From a checkpoint of a small mixture-of-experts model trained on Wikipedia: 24.6M parameters.
Below are experts of layer 3 (counted from 0) of a mixture-of-experts language model. Rows are named router (the router's row for the expert), up (a neuron's input weights, with its number), down (a neuron's output weights, with its number) and show model dimensions 0-127. Each number is 50 + 15 x the weight over its row's rms, rounded and kept within 0 to 99.
Before each expert's rows: a language model's description of what the expert responds to. This comes from a sample of Wikipedia text that the model never trained on.

# expert 14
Description: Colons after field names in infoboxes and taxonomy boxes (Kingdom:, County:), list hyphens at line starts, bullets, slashes, and coordinate degree marks.
router:84 50 38 26 66 71 52 56 34 40 50 41 47 59 51 29 34 55 55 43 81 59 48 44 46 84 30 51 37 52 61 23 64 45 46 49 59 57 67 62 44 56 38 60 27 50 63 64 57 43 49 44 65 45 58 43 45 34 49 33 50 44 37 56 55 09 44 51 56 52 56 90 65 33 74 59 52 38 70 51 33 57 53 43 43 52 48 36 39 38 68 15 45 33 67 43 57 53 45 48 99 40 49 49 53 61 86 52 52 44 47 80 68 64 41 40 23 46 51 50 44 56 63 56 21 40 63 31
up0:36 45 45 62 87 34 29 46 47 67 52 43 60 73 45 42 25 67 76 79 58 72 52 55 58 66 37 62 07 52 57 39 40 52 24 31 50 60 52 37 65 49 49 23 45 66 43 49 65 39 37 51 24 47 53 57 52 50 43 59 33 24 42 78 55 46 57 33 47 36 62 50 51 44 36 31 42 53 53 70 46 38 17 32 59 43 37 50 53 58 51 45 41 57 43 64 47 64 28 80 35 52 34 50 72 41 29 52 93 59 48 77 78 74 80 40 32 50 68 61 59 37 65 38 51 55 60 61
down0:33 57 52 49 77 28 64 60 38 50 41 35 61 31 52 39 54 59 33 65 65 66 53 45 60 51 23 67 30 52 42 49 78 52 54 59 24 52 50 61 76 47 38 19 27 64 40 71 75 81 52 55 58 53 88 62 62 46 46 64 40 33 38 38 68 55 25 67 38 42 47 61 67 63 25 42 54 52 71 32 40 62 71 39 34 41 48 34 34 45 57 73 69 59 32 63 45 55 60 36 32 51 67 53 36 45 47 33 49 53 31 65 41 34 55 84 23 19 58 45 30 47 38 48 58 52 84 32

# expert 9
Description: Stem pieces after an initial letter, as in renovation, renew, expert, plus dashes in score lists and "and" or "for" in lists.
router:27 50 53 55 40 39 26 39 55 41 50 37 77 34 50 64 08 41 53 59 39 60 46 72 79 35 78 33 52 48 61 51 26 66 54 34 41 51 04 31 53 35 70 62 50 53 59 32 50 54 33 54 56 31 43 49 64 36 72 55 41 42 78 61 49 75 60 59 54 57 27 54 40 69 50 24 31 35 44 59 60 48 64 55 44 43 34 29 77 45 58 53 65 56 52 69 64 59 68 52 57 99 62 44 39 29 47 44 64 69 61 56 33 40 60 51 60 55 42 54 57 70 56 39 49 69 54 49
up0:41 45 42 53 36 45 45 30 54 46 40 25 68 40 32 42 23 44 39 40 62 40 28 55 44 34 69 32 62 38 43 52 31 30 33 35 64 60 56 59 61 43 19 57 70 31 55 43 18 53 48 54 31 47 51 70 64 56 36 63 49 41 67 29 43 77 31 67 43 57 37 64 55 31 63 86 27 49 61 61 64 71 38 17 42 66 20 59 66 59 65 58 73 70 68 75 18 47 31 30 41 68 51 70 60 23 54 37 44 51 41 50 72 50 42 59 53 73 57 48 53 42 57 57 26 59 28 45
down0:41 55 34 55 53 22 87 68 81 43 55 69 33 28 33 35 30 51 53 57 47 44 47 74 38 57 50 33 50 33 54 53 63 56 43 53 53 61 55 35 57 39 38 45 78 46 39 45 49 35 59 63 56 51 46 57 52 35 29 47 36 67 61 29 80 53 57 44 55 33 51 63 74 44 67 57 61 38 82 66 78 49 87 32 36 50 53 53 42 59 35 41 30 92 45 52 32 42 53 31 60 33 73 43 77 36 52 29 52 45 40 83 58 41 38 42 56 49 51 47 59 80 34 75 54 74 75 39

# expert 11
Description: Pieces of band names, song titles and people's names in table cells and lists, such as Random Hand, Alter Bridge, Coetzer.
router:27 59 55 61 34 43 24 48 64 37 52 39 72 31 51 73 02 36 55 58 35 77 45 80 81 30 70 36 45 47 65 43 31 65 53 31 42 60 11 27 50 32 72 57 50 62 53 28 50 49 36 46 58 38 40 53 65 43 67 50 30 44 77 52 41 72 55 59 44 56 33 48 38 67 41 30 38 36 45 60 65 56 56 45 54 44 35 28 72 48 51 50 63 49 47 62 57 58 65 46 53 99 59 42 44 35 38 49 48 68 59 53 30 38 51 43 52 50 43 57 61 73 64 38 47 64 48 43
up0:44 47 31 37 31 46 53 80 48 46 19 13 59 56 34 65 24 37 36 43 08 35 69 22 87 52 29 47 67 13 41 42 59 51 51 58 53 48 59 63 57 56 58 70 54 66 67 58 38 49 67 43 58 67 54 56 50 40 66 51 55 50 72 48 59 82 43 55 68 39 31 53 40 60 44 47 29 45 47 48 46 50 40 29 54 52 49 39 60 33 33 32 67 54 62 49 51 33 52 26 17 76 19 43 77 14 35 52 43 43 62 58 51 56 32 48 68 63 43 62 52 64 41 42 57 44 58 56
down0:58 68 41 51 33 54 65 41 78 53 29 47 36 89 57 71 56 60 39 52 22 35 49 61 35 55 53 52 53 40 76 49 49 52 33 59 87 69 33 39 61 42 48 42 60 46 39 55 60 40 36 49 68 48 49 69 59 56 38 49 25 56 58 40 45 59 35 27 60 67 65 76 65 42 35 59 69 32 63 40 27 52 45 53 45 68 30 56 46 41 51 44 38 51 43 61 54 71 48 27 72 43 38 61 57 44 89 50 36 59 40 99 26 66 58 41 80 21 55 29 57 44 34 26 39 39 69 58

# expert 4
Description: Sentence periods and commas, capital letters inside acronyms (N'A'RA, U'N'ESCO), and byte fragments inside Japanese or Arabic script.
router:28 56 49 60 33 44 24 42 66 34 46 36 82 42 53 58 05 39 52 59 40 61 42 82 70 37 74 35 46 46 66 56 31 65 57 37 37 63 11 27 48 40 61 62 48 58 60 31 50 54 43 50 55 32 52 43 63 40 68 59 29 41 77 61 41 75 61 52 60 59 28 50 37 73 51 35 30 39 41 58 61 57 57 55 48 49 30 31 69 50 56 59 65 50 59 69 73 64 76 48 53 99 61 40 39 33 44 49 58 76 47 59 31 47 57 51 58 55 47 49 53 68 65 41 51 57 52 49
up0:45 55 47 39 64 37 59 59 52 49 41 40 29 16 40 39 37 29 20 40 29 33 55 67 45 37 35 08 32 27 12 47 35 44 64 44 40 58 22 48 32 33 66 81 56 53 38 52 17 31 48 46 44 68 44 61 57 47 56 68 45 46 59 45 63 31 38 63 65 61 51 49 68 50 63 67 66 40 51 18 49 48 52 62 47 58 85 50 66 58 79 34 72 50 67 62 43 51 39 31 48 37 49 44 52 42 48 49 66 76 20 60 59 56 52 74 31 74 46 36 51 54 60 44 61 31 44 25
down0:10 39 53 65 19 48 40 52 66 27 35 64 58 70 50 27 28 72 36 61 24 35 69 50 53 38 53 44 38 45 52 50 27 52 47 25 28 49 35 61 44 58 56 35 39 59 53 55 03 61 68 56 62 37 36 65 56 31 75 44 61 37 43 32 56 64 26 88 51 74 31 42 44 50 63 82 63 65 47 30 22 45 69 49 57 59 69 46 41 63 51 64 33 71 70 46 35 64 52 49 39 40 43 53 49 72 33 42 57 52 63 23 48 79 45 45 62 38 53 59 53 52 62 55 63 65 52 54

# expert 7
Description: Middle pieces of surnames and place names in tables and title headings, as in Hattori, Switzerland, Shasta, plus score and season digits.
router:24 53 58 66 40 36 27 38 62 36 51 42 76 38 52 61 00 33 50 63 45 67 42 77 71 33 73 42 44 44 50 53 27 61 67 34 35 59 00 25 52 38 66 58 47 66 48 30 37 43 45 53 52 33 43 51 70 40 68 49 30 38 75 59 42 73 56 55 59 61 26 42 33 69 50 34 29 39 48 54 54 47 57 46 50 53 40 31 65 35 58 57 63 45 49 70 66 65 56 50 54 99 52 46 41 29 43 48 55 71 58 64 36 43 52 49 51 49 39 55 54 64 60 35 52 59 49 42
up0:64 67 35 38 55 75 26 75 64 57 47 69 45 19 86 54 39 43 34 52 55 60 26 51 51 73 56 28 55 56 44 75 65 53 50 59 47 64 72 60 81 82 52 63 68 42 58 43 42 70 71 39 50 54 56 47 69 56 71 41 52 70 58 76 26 38 35 58 67 50 28 54 37 50 56 45 38 26 70 39 66 42 47 52 69 44 48 64 41 61 32 58 40 49 53 58 45 47 49 95 37 33 50 56 42 37 53 56 28 52 70 37 60 45 72 16 35 38 47 56 51 48 73 33 34 76 33 58
down0:38 20 58 46 48 43 60 47 45 67 53 40 44 74 69 44 47 27 30 70 50 39 94 53 61 58 70 25 37 40 42 55 46 19 56 63 47 59 52 42 45 54 40 43 40 67 49 62 43 31 40 38 67 41 44 46 56 19 60 39 28 61 26 41 34 64 68 49 43 59 40 58 40 40 39 58 66 30 46 56 44 89 65 34 25 47 57 18 43 75 48 62 56 27 59 37 77 54 57 50 12 78 24 49 47 49 39 32 57 39 63 53 40 35 46 45 36 69 64 35 81 42 51 59 34 30 35 52

# expert 2
Description: Final digits of years after 201 or 200 (200'6', 151'5'), plus mid-word pieces (st'aff', app'lications') and Arabic or Bengali byte fragments.
router:31 54 48 67 35 41 29 52 60 34 43 37 71 38 58 67 01 30 57 57 39 66 35 80 74 35 72 37 49 52 55 46 22 60 58 24 41 52 07 20 51 38 69 66 50 51 51 27 45 51 38 50 62 29 49 56 66 44 72 57 35 42 76 58 40 71 60 59 58 64 24 48 37 66 48 26 32 42 53 59 58 65 60 49 49 52 38 33 75 44 52 52 56 47 54 60 64 54 62 47 46 99 59 43 41 36 48 50 55 63 54 53 35 41 53 45 59 55 40 56 58 69 58 44 57 63 49 39
up0:18 36 67 45 28 54 59 52 33 57 17 29 22 66 69 33 49 52 62 66 49 64 18 34 51 32 49 47 28 56 39 68 51 48 49 43 66 43 46 31 29 52 35 54 32 50 46 61 45 50 48 49 66 41 65 49 74 61 35 46 49 24 52 81 51 24 45 38 63 61 29 48 42 58 49 39 51 16 61 71 34 48 61 36 45 47 48 55 69 41 66 60 70 25 46 64 58 37 56 64 66 60 31 58 60 53 41 41 48 52 32 92 36 89 47 17 58 35 58 56 53 31 35 31 34 44 45 67
down0:68 79 25 66 62 78 46 29 57 49 19 51 53 52 57 50 43 61 37 38 63 51 40 55 56 58 37 19 46 32 59 56 22 51 71 30 55 55 62 53 66 69 74 44 50 35 71 35 18 57 58 58 52 55 43 56 61 36 62 73 47 36 49 51 34 75 60 50 50 54 54 67 62 34 28 52 70 57 46 47 33 76 48 53 53 68 61 56 41 52 63 79 63 56 31 36 64 69 19 79 65 47 38 47 57 38 71 14 53 44 46 54 49 47 27 35 67 20 25 29 41 50 75 62 29 62 49 36

# expert 6
Description: Verbs like is, was, are, were and became in defining or narrative prose, such as This is a list, is a village, plus articles.
router:65 38 41 55 50 58 66 48 52 51 51 65 50 52 58 32 51 45 20 54 41 58 43 36 46 59 39 43 43 38 46 48 54 53 28 53 68 49 81 21 35 62 59 49 81 39 35 83 26 49 37 56 45 58 68 70 69 41 40 54 47 54 33 65 82 54 40 14 62 56 64 37 69 49 37 27 50 53 39 54 66 56 13 20 29 46 54 79 44 49 11 53 47 58 51 66 30 58 30 53 44 15 76 30 74 66 30 57 58 47 39 49 43 88 72 56 50 54 50 41 44 54 59 45 56 61 62 55
up0:62 57 39 69 53 53 70 15 58 28 55 54 40 67 47 63 59 80 59 45 79 58 54 53 44 45 35 34 36 66 48 43 45 50 45 37 28 68 31 26 29 54 50 46 46 42 81 42 62 71 59 71 55 50 20 67 61 57 59 34 58 65 85 67 53 23 31 46 49 47 33 49 71 39 50 69 36 61 20 24 31 73 61 27 66 39 44 66 54 65 47 49 36 68 84 60 44 38 39 47 46 43 51 59 51 63 53 61 47 47 68 50 26 56 56 52 48 33 34 52 20 73 41 38 71 71 20 54
down0:42 18 30 39 41 39 43 45 54 52 24 61 59 55 39 41 72 34 59 37 38 46 41 45 59 42 39 65 51 58 60 51 89 32 46 55 70 66 52 48 22 59 52 42 38 72 54 48 40 57 19 35 50 70 47 76 21 51 28 51 60 55 55 65 47 63 81 75 34 62 96 62 74 61 59 45 37 49 64 92 37 49 68 51 49 55 43 89 59 25 47 43 24 58 54 69 51 46 42 51 45 50 71 49 36 52 70 49 39 61 19 40 60 60 53 57 62 49 33 47 77 45 36 46 55 52 56 61

# expert 5
Description: Inflectional endings and mid-word pieces such as -s, -ing, -es and -ers, as in athletes, grows, channels, joining.
router:22 48 55 62 38 39 24 48 58 43 51 42 71 38 51 72 11 41 46 57 45 59 48 71 78 38 76 35 45 58 61 45 28 56 58 31 36 61 00 26 49 29 77 59 46 56 60 26 39 54 40 48 52 34 40 47 65 33 67 52 33 39 72 63 49 67 56 65 54 59 26 54 35 67 48 25 28 33 43 51 55 47 60 52 50 51 36 34 69 32 48 48 66 48 48 67 64 55 61 48 48 99 63 47 39 28 40 56 60 67 57 53 29 33 62 44 52 52 42 44 52 60 62 39 50 63 48 37
up0:65 76 62 55 78 40 33 72 48 58 53 38 51 68 47 32 42 31 29 70 37 44 61 32 67 29 62 63 14 41 85 61 55 55 69 46 59 77 30 45 29 67 60 46 56 61 53 38 35 47 59 44 45 27 31 44 59 67 62 62 72 30 41 89 55 73 40 50 35 71 26 54 26 62 51 33 18 62 60 34 76 43 55 43 66 53 45 45 35 59 69 51 45 52 39 54 72 39 76 62 76 57 43 30 52 32 62 55 57 59 35 50 40 42 50 45 30 46 71 33 55 58 30 27 57 55 42 48
down0:59 38 67 54 55 68 34 45 76 49 40 32 70 61 37 27 22 40 66 55 70 52 68 70 64 38 80 76 90 60 50 40 36 62 54 44 43 42 47 30 45 52 52 60 48 45 62 59 45 64 44 51 63 44 26 65 35 49 53 47 48 63 64 53 36 30 30 30 51 61 62 54 30 48 62 50 66 33 14 31 72 50 41 60 53 47 24 70 44 62 24 16 70 57 57 65 39 50 36 49 14 72 53 21 40 30 52 25 32 43 82 44 39 57 48 65 69 48 56 72 55 58 67 43 51 51 44 60

# expert 10
Description: First pieces of capitalized names or words after the or in, such as Big Daddy, Great, single letters G, B, N, plus ren, over.
router:25 54 54 67 35 38 22 47 62 32 47 33 69 43 50 69 05 36 47 58 38 62 41 78 71 40 68 42 37 52 64 53 22 63 49 27 41 51 10 25 43 37 59 60 50 53 53 28 46 50 35 52 55 28 46 55 66 45 70 60 33 39 74 55 36 75 52 55 56 65 24 47 34 72 51 32 26 43 44 49 59 58 65 48 52 42 30 30 68 41 46 51 65 49 59 63 62 59 66 47 52 99 61 41 39 27 48 56 58 69 62 57 28 41 51 41 59 54 40 47 53 69 61 31 48 56 49 43
up0:24 54 66 41 40 30 56 43 59 65 49 54 45 62 36 46 44 60 65 36 41 33 39 45 36 60 43 29 64 23 45 63 33 70 47 89 74 69 39 60 55 61 45 71 51 06 66 50 21 49 30 57 32 42 45 58 57 70 25 38 49 55 69 57 48 49 49 67 24 72 49 37 81 51 67 61 36 45 59 51 43 41 73 54 16 28 27 61 48 46 45 54 46 73 55 66 27 42 48 49 60 68 64 64 58 42 62 57 51 56 40 53 40 35 64 24 56 41 76 50 70 56 82 19 42 56 63 57
down0:66 69 32 52 61 42 84 70 72 53 57 69 69 42 69 69 62 46 68 42 73 64 80 62 53 48 61 51 32 65 48 52 90 51 47 44 73 37 49 51 16 34 51 53 36 39 59 69 64 64 41 62 51 70 39 54 66 52 45 76 34 67 53 58 21 67 46 54 21 51 47 63 65 13 77 36 57 65 35 27 50 40 59 52 41 49 70 39 52 39 23 46 33 57 54 57 62 49 42 33 53 54 41 45 35 33 38 66 68 64 65 56 65 60 66 59 50 45 41 72 87 43 76 51 42 44 54 37

# expert 12
Description: The words and, for, on, of, against in running prose, and the blank space before numbers in table cells, as in |' '13.1.
router:26 57 61 62 38 39 27 44 65 33 48 37 70 30 53 65 04 37 55 63 34 68 43 74 74 37 71 41 44 52 55 45 22 73 49 28 48 52 00 33 49 37 62 60 51 55 60 35 46 54 45 59 59 35 46 58 64 44 71 56 42 44 80 59 46 75 58 55 55 60 29 55 39 71 46 25 21 35 42 55 63 53 63 52 49 50 33 38 70 44 56 66 68 51 56 70 61 64 67 42 59 99 65 45 44 30 56 45 57 65 56 54 37 41 61 49 55 52 45 50 53 68 62 33 52 58 47 43
up0:46 44 51 47 55 67 39 52 64 46 71 41 59 14 62 34 34 37 52 72 55 49 37 44 57 57 81 32 46 56 69 64 53 52 50 68 71 55 31 32 70 77 45 70 68 47 67 31 27 46 36 52 75 41 81 52 56 49 65 39 37 18 36 65 60 37 39 27 39 58 38 46 50 60 50 60 40 53 53 48 75 59 39 51 47 54 26 32 30 47 53 61 51 54 46 39 63 44 66 43 71 50 49 29 02 42 77 61 57 43 84 75 26 57 55 44 38 63 55 80 56 79 63 51 34 36 65 43
down0:41 46 65 46 60 47 61 40 66 69 31 32 31 53 43 42 54 42 40 37 38 53 38 56 49 34 33 41 41 53 59 45 34 56 28 44 21 77 22 32 69 68 19 57 57 68 65 51 78 45 56 55 54 46 24 62 35 35 34 58 69 65 29 65 40 76 61 42 40 61 47 46 61 48 55 63 49 47 42 66 27 67 23 40 65 48 66 46 40 49 62 48 44 70 45 80 32 45 80 09 27 49 42 56 52 71 56 43 62 62 61 46 19 34 10 63 41 41 65 42 47 38 47 19 47 30 42 57

# expert 1
Description: Commas, periods and quotes after names, plus short word-final pieces like y, ic, x, eg, as in UNESCO, Marxist, nutmeg.
router:32 52 55 64 38 42 27 48 59 41 48 36 70 35 53 64 05 34 54 57 29 69 52 73 70 34 76 35 49 50 62 51 22 65 63 36 41 62 01 26 51 33 67 59 48 54 58 28 51 50 35 56 61 33 43 50 72 38 67 51 32 42 71 56 47 74 61 52 61 62 23 53 35 69 44 28 37 37 52 54 59 51 57 59 48 50 35 31 68 44 51 51 64 42 54 60 67 63 63 43 58 99 62 44 40 30 44 50 55 71 59 62 32 38 59 40 57 51 41 48 56 66 65 35 53 59 48 46
up0:31 53 47 58 37 50 60 63 69 51 88 39 46 61 44 47 43 47 22 24 60 12 36 71 52 40 52 31 50 45 35 63 51 50 37 39 43 45 58 32 51 30 86 56 46 44 52 65 49 38 42 80 51 65 55 53 64 46 44 56 23 29 50 64 22 44 78 62 41 37 58 60 49 66 55 73 60 36 55 54 62 60 48 70 53 55 61 73 42 45 38 52 45 61 44 59 49 68 27 39 44 46 58 66 73 23 57 75 41 73 12 60 51 44 41 24 41 30 29 76 56 65 87 27 39 50 54 46
down0:28 25 55 46 38 56 30 34 79 50 35 26 43 20 59 60 76 70 71 42 70 57 46 49 15 32 49 62 41 56 63 77 54 22 28 40 48 42 52 38 39 53 58 57 23 25 47 60 28 37 65 27 26 40 54 50 59 40 62 42 51 64 33 55 29 41 88 42 57 29 47 33 50 46 73 49 64 37 50 56 52 39 39 55 66 62 35 85 59 72 54 45 55 39 53 29 54 47 46 32 23 16 53 39 22 38 48 52 52 61 64 71 48 39 63 58 41 60 50 69 47 57 43 47 30 43 54 68

# expert 15
Description: The word "of" and middle syllables of words and names, as in therapy, Mushroom, Panel, Experimental, plus digits in years and coordinates.
router:30 60 68 68 32 35 28 43 51 34 41 40 78 29 56 66 17 41 52 57 38 59 45 80 71 38 73 43 49 51 60 46 24 60 57 25 44 59 03 26 57 41 67 70 46 62 48 29 42 52 33 56 61 31 43 53 64 43 74 53 36 37 78 57 49 78 60 55 54 64 27 52 44 68 46 30 40 45 53 63 60 56 60 54 52 51 33 31 74 49 58 53 65 52 48 62 69 54 60 46 55 99 66 36 47 30 42 57 57 75 50 54 37 35 59 45 56 54 34 52 57 63 62 41 56 49 50 41
up0:40 75 53 58 92 68 34 45 50 58 51 29 56 81 68 56 48 15 35 73 46 50 39 17 71 54 49 47 62 38 66 61 55 92 35 58 74 54 49 43 28 35 60 25 54 55 49 59 44 41 62 44 56 45 52 52 55 39 55 60 45 54 65 73 59 52 42 21 58 52 22 60 45 49 63 51 54 68 65 47 15 61 52 20 52 35 30 60 36 32 40 72 72 58 43 51 43 53 40 63 75 51 51 57 73 54 43 40 43 40 55 53 17 56 70 71 32 58 53 79 43 69 43 44 65 69 44 53
down0:71 55 50 53 16 38 48 43 86 69 42 41 42 37 36 64 72 47 37 49 69 40 56 43 30 57 32 50 54 38 56 59 34 45 65 18 65 45 44 39 58 70 47 47 46 45 74 37 58 50 49 31 18 73 58 32 69 30 18 45 55 60 23 41 53 52 56 81 58 43 18 52 35 41 46 60 62 40 58 55 23 38 40 60 51 53 65 64 70 31 44 39 53 63 74 14 54 62 56 43 22 44 55 38 45 66 59 46 69 40 28 64 39 65 52 56 79 45 68 34 28 52 64 47 17 38 38 51

# expert 3
Description: Opening pieces of proper names and capitalized words, often after a comma or "the", as in Pete, Park, Palestinian, Link.
router:24 59 59 60 39 38 32 45 63 38 48 29 69 30 51 68 04 39 54 57 40 65 39 77 68 40 76 51 46 55 53 47 20 65 58 30 40 55 14 19 51 30 68 65 44 54 51 27 47 49 36 59 58 38 47 56 65 43 74 52 37 41 75 56 36 70 62 59 57 64 27 46 38 58 48 28 32 45 44 57 62 57 58 55 49 48 33 33 70 43 56 60 59 59 48 65 69 64 63 46 53 99 58 33 41 25 42 49 54 76 57 62 35 37 60 43 56 51 40 54 63 69 56 38 46 60 44 36
up0:57 66 44 17 46 44 31 39 68 27 63 46 62 18 64 48 37 39 44 47 51 45 42 45 83 63 52 24 45 42 46 65 46 54 42 53 70 54 67 46 39 59 48 60 25 52 59 57 47 67 30 55 64 50 76 47 63 45 47 63 47 56 48 54 39 54 66 27 55 35 50 55 53 64 56 72 23 33 63 70 47 58 28 49 10 54 21 47 30 26 46 31 71 52 63 62 73 46 46 56 69 73 70 22 34 52 63 54 56 37 48 64 23 64 46 30 44 94 50 73 38 50 67 51 55 63 42 16
down0:41 72 73 39 71 37 49 44 62 45 67 47 63 41 47 31 48 78 46 73 31 28 46 72 49 40 57 39 59 47 84 32 77 36 44 58 14 49 55 37 38 71 32 47 29 22 60 54 70 45 47 76 43 54 52 57 72 39 25 56 52 54 62 60 72 78 56 59 51 53 44 77 36 36 70 41 70 56 43 45 74 34 59 35 60 43 53 52 25 64 42 45 36 16 28 49 62 34 52 47 40 29 51 42 50 85 49 59 67 27 35 35 28 45 33 61 78 66 57 50 66 40 49 54 50 40 53 61

# expert 8
Description: Pieces of personal names, first pieces of years (202, 187), and institution words such as University, Minister, Film, in biographical text.
router:25 57 57 58 37 39 27 47 58 31 53 38 72 26 53 70 07 37 51 61 36 65 48 81 74 32 70 41 53 54 54 50 30 59 55 29 40 65 07 27 47 34 70 59 50 58 51 24 43 46 40 56 63 38 52 52 66 40 72 47 33 48 78 48 36 78 57 48 62 60 22 49 29 72 49 25 33 41 42 62 61 55 52 51 53 50 43 33 72 37 57 51 66 42 58 61 68 58 55 43 53 99 51 40 39 37 38 56 59 66 52 57 34 43 51 41 56 48 48 47 54 66 61 40 55 62 51 45
up0:25 72 36 58 26 50 41 36 57 34 67 62 51 49 65 27 39 39 60 56 54 55 50 76 63 36 47 19 40 40 53 44 48 37 71 50 56 46 34 54 55 32 49 56 34 31 62 30 48 43 48 72 52 49 51 25 73 49 87 28 43 44 74 63 40 57 40 44 78 53 44 45 68 48 58 39 67 43 45 75 51 65 11 46 57 67 40 47 75 54 38 42 80 46 78 42 47 41 51 55 33 66 64 56 52 30 30 66 62 76 65 80 47 53 54 55 46 69 26 54 55 86 66 77 39 60 54 23
down0:59 27 52 47 32 46 60 60 69 67 74 37 26 56 43 21 46 47 30 45 58 64 80 41 46 22 53 57 53 56 48 69 32 38 28 65 47 56 60 52 18 61 64 45 47 64 56 39 42 59 48 21 47 40 62 65 31 57 61 23 48 53 46 59 73 46 38 61 28 66 54 57 55 49 44 71 53 70 53 61 53 61 32 75 42 49 57 46 45 42 13 73 54 18 65 51 48 56 77 30 27 70 56 71 78 56 16 69 74 60 47 61 43 52 41 60 64 23 49 25 46 68 45 48 64 69 54 68

# expert 13
Description: First letter pieces of common nouns and adjectives after the, a, his or and, as in races, routes, clients, trim.
router:35 65 57 49 68 60 29 47 46 43 47 47 43 56 65 64 60 43 28 67 18 17 48 73 41 33 44 61 68 22 54 50 40 66 61 48 43 55 57 81 42 32 62 58 37 40 60 41 44 39 47 57 52 25 26 61 57 60 52 48 49 38 58 60 57 59 76 43 64 36 49 57 45 33 47 54 17 64 44 67 41 48 45 70 13 40 30 33 66 43 41 47 95 56 52 57 57 55 10 60 59 72 53 68 49 32 43 59 61 59 65 53 32 44 60 66 51 30 27 63 31 74 51 48 80 57 19 28
up0:65 81 62 35 23 42 49 49 34 34 20 13 82 40 40 52 47 37 45 44 36 68 52 35 38 49 38 59 44 60 47 38 18 37 51 65 55 51 47 86 53 61 56 36 44 51 00 50 70 54 71 57 42 42 36 47 54 79 55 61 36 61 52 28 45 41 52 67 37 50 41 54 48 19 39 43 47 40 60 46 55 73 52 57 60 68 13 28 63 36 52 58 44 66 60 33 63 68 36 49 73 50 61 54 47 68 39 37 35 44 60 76 50 42 84 53 57 45 35 53 41 61 63 68 63 52 47 27
down0:57 28 46 74 52 30 16 49 38 31 59 49 39 66 58 37 74 19 56 46 53 38 35 35 72 44 18 58 59 99 50 49 53 31 49 57 28 60 60 55 67 51 40 56 77 49 43 50 50 65 50 57 79 46 50 44 68 68 37 46 47 33 59 49 42 52 44 14 49 34 65 33 70 68 48 47 68 54 40 55 26 43 43 58 62 43 63 60 64 32 29 58 40 34 60 55 85 58 38 35 66 44 42 26 27 68 62 25 44 51 54 24 61 43 39 54 56 67 54 44 46 50 48 71 55 33 44 46